Experts of a small language model.
Size: width 320, 118M parameters.
Below are experts of layer 3 (counted from 0) of a mixture-of-experts language model. Rows are named router (the router's row for the expert), down (a neuron's output weights, with its number) and show model dimensions 256-319. Each number is 128 + 24 x the weight over its row's rms, rounded and kept within 0 to 255. Numbers have three digits each.
After each expert's rows: a language model's description of what the expert responds to; "raises" lists some tokens whose logits its average output raises strongly, later layers aside. This comes from a sample of Wikipedia text that the model never trained on.

# expert 12
router:131145160122131143123109133169134154076140143162118138151104111134147157089125103096143132159142141126177152150143107111106124132134126132118135108111155103104157159119157124140169153146081183
down0:133171147099076137113132125129129087112115109123144153138087118138088128088081129157150147136134130138102122100150111103109110119154142140140109163116104120066095140135117140110096150127106124
Word-initial capital letters. Single capital letters starting names or terms, such as S in Square, N in Niazi, B in Baird; also mid-word "ra" in Hellraiser and hydraulic.
raises: "ik", "is", "ocrat", "on", "ug", "io"

# expert 40
router:118177156112097140097140124145126116111151157143139137114116082156102150089122097109104125150147150142131118157136087126155129116144137128154139116111150116116112141099171135130165134151127163
down0:138108116156146115110119135128110151109106101148135154111101128126127155127094125139091106120111127123124156127142125129111119127128128170124132107112128154160112164110063079115126136142161097
Score and range separators. En dashes, hyphens and colons between numbers in scores, seasons and times (8–0, 2004–05, 9:38), plus capital letters in codes.
raises: "ed", "ered", "al"

# expert 24
router:083142177096122133126144131116138118127139133142109152149097091134139186099126096153136105132144117121084124140121113114142072134128168120120161116133171122090104136144142129155135112136144166
down0:105133099151170106152175106161116147121101144135096174148114150120160097123119152115101126093144137129122160169102113158126117120149171123131139114146175144129117114103080112123113152136141140
Mid-word consonant pieces. Inner consonant pieces like p, d, at, ec inside names and rare words: Bearpark, Thompson, Gerald, Civitavecchia, Azerbaijan.
raises: "ers", "ing", "age"

# expert 59
router:153149156111092145109159160154129150096140183169152148117108115110132145093075135142109132121138147130117116120120136131118061136120108121092113134121145106124149122125139135168164106157097134
down0:115107136114134129147135137147101143084121130127141145173176155181124091082153156147104092098128094096129148109118162138178095088132136180135147108168168119173157126166120148114137127117141138
Name endings, first names. Final y, ie, ley pieces of names such as Wendy, Danny, Vandy, and common first names in rosters and cast lists, such as James, Michael.
raises: " and", ",", "'s"

# expert 14
router:103184165141090148100113155134167163107101142129109125115097106127146127109104160115158130163143141160097115145120093078113125095129136119124137139126148075132128145122154116137146107124115171
down0:126103135114075118109184133159135119155140171092141142157132153161115122148176137118115120131109109132090133141137106149115152190130162120109143127184150163126124100138118147154143161106136169
W-letter word pieces. Word pieces with w or W, often mid-name or after a prefix, like Ber-w-ick, Kil-w-inning, assembly-w-oman, West Bank.
raises: "ic", "as", "oman", "el", "om"

# expert 7
router:098185138161120122136141172175131155112137124137079131138129109182129114133111135134127096117126156152131113162120116123101118093140171149125151133126107114134102172150161130142157178151114145
down0:147129178141105152106177104162110131147138134147136120152185132127098116106150150141134182160119113115129138120160159097165150121130138113190145113088155162128099100119153118104153110104122150
Table pipes, -ic suffixes. Cell separators | in wiki tables of scores or stats, and word-internal pieces like -ic, -lic, -ural in Electronic, Atmospheric, Baltic.
raises: "iety", "==", "ie"

# expert 55
router:112136166131110183093131177121139180111169167124113162157108131122102157098093117152156140148120131158120118172141115131130118104120162118110125078146133132136116155123144131098142132140120146
down0:150110100130141132135102122111095079113105088157141119147128077109123127100136158136108064118111154121080125085086140129175113145124146123123155133147144097161080101110126117146106153141129115
Clause-linking prepositions. Prepositions and connectives like by, with, from, after, under, between, when, often opening sentences or following verbs, as in "With a combination".
raises: " the", " a", " their"

# expert 38
router:120134178129118133103115152154161154122161153109091135183161113146086136127135146123099124133153159181160127178097090127120114142116149141101147083136130117123130154098114131146127120132088153
down0:150152115077098118084150121135128123099126120169164138178167095113101120154167109132126143157155144120126161171162144144122122136069124161152110148153143150076126185126097112133142143144116091
C and v pieces, counts. Word-initial c/C and v pieces inside words like unachie-v-able, health-c-are, plus counting words such as two, three, several.
raises: "iter", "es", " g"

# expert 33
router:138116138134092157097140168113149154136163110141136122139101079150115147103132092147144135137108109133109122150110121100145165126116180106124120085132155079126106156138163114122177114152103162
down0:124124144110106107103152057109088070144134131136117124135133088170141145129148102104129111117139085165157145146149118128117127115143128116153125061145134137143136122138152102137172111137148156
b-pieces and coordinate slashes. The letter b and pieces like ub, ab inside names such as Kasbah, Cuban, plus slashes in coordinates, === subheadings, and him.
raises: "-l", "hes", "op", "se", "hed", "ed"

# expert 58
router:098164129107121141105126188157130131101176106127098175144119077125105141132133126138145155182130164133145112149125124125149114114101135126099145142136143110172125150117143144135160122121133153
down0:135119127187160129100141136166118098128167132090133146112111129112145088118145117094098118121109154113164125153137136124125177116125169139117111138106126106129132149129099128131157187134147158
Pronouns, paragraph ends, prefixes. Subject pronouns he and she, paragraph-ending periods before headings, and word-initial pieces like se, inter, del, he in unhealthy.
raises: " |", " =\n\n", "\n"

# expert 29
router:104174176114131141151131172117146128121122141151112151119103111144110128089107125100134156145097136136125113166100133136132101135098160147093150102119160132125114147113121137112121101145086153
down0:140104127149119159135121118112121146175162176150139108120165156132166126123144144174071122137101170075145148117153100134085110137146147158169120150080153123121157147154101123111134081117116126
Mid-name consonant pieces. Single consonants and short pieces inside names and words, such as m in Claymores, l in Maslany and Backlash, n in Krnjic.
raises: "al", "om", "ol", "ate", "il", "ip"

# expert 46
router:125176133126115160135125171172189139085150149135118138131133111160131135087119099131119139167139146149139133162093101137168086133121126123146178128122142139122117133119162137170158122158098156
down0:142123134158179146134122155115146163167118124186099095108112078111094147136110153171120169170118098125145137146135124117150152151126151124135128124134155147164132128115165118107114096089124152
Year prefix digits. Leading three-digit chunks of years such as 201, 199, 192, and other number pieces in coordinates and lists.
raises: "6", "0", "5", "4"

# expert 35
router:127175169112113144120126143171148153090123130141142138151106126137138167079126098089149153140133164124138136136086110127173103131141120142146134119135165095150103116142171123149186120148109159
down0:091106096169133142129123138088127127110100123130113128109142101109162098181133176137107114141118107115097164156133139158099101147076109098129166130152162152135131129142060139105117112109104111
Digits in numbers. Single digits inside years, dates, scores and measurements, often the last digit of a year such as 1860s, 1940, 2011.
raises: ".", " |", ",", ";", "s"

# expert 28
router:113160193110086131121147120140154169106121150170152134123106089146121117127118136112177151149145163154146153156124100128137119139109140132137174121152157127140120155093171129142141146153138133
down0:135107132103134122142139118134111119130092107137140080111127130112133121162144132161093114095143124157125108152128164141098119118151116097122119120097145122089101138136121166138111132141097143
Capital letters in abbreviations. Single capital letters starting acronyms, abbreviations or capitalized words after brackets, dashes or ==, such as PNP, Ph.D, SNEP, December.
raises: "y", "an", "o", "e"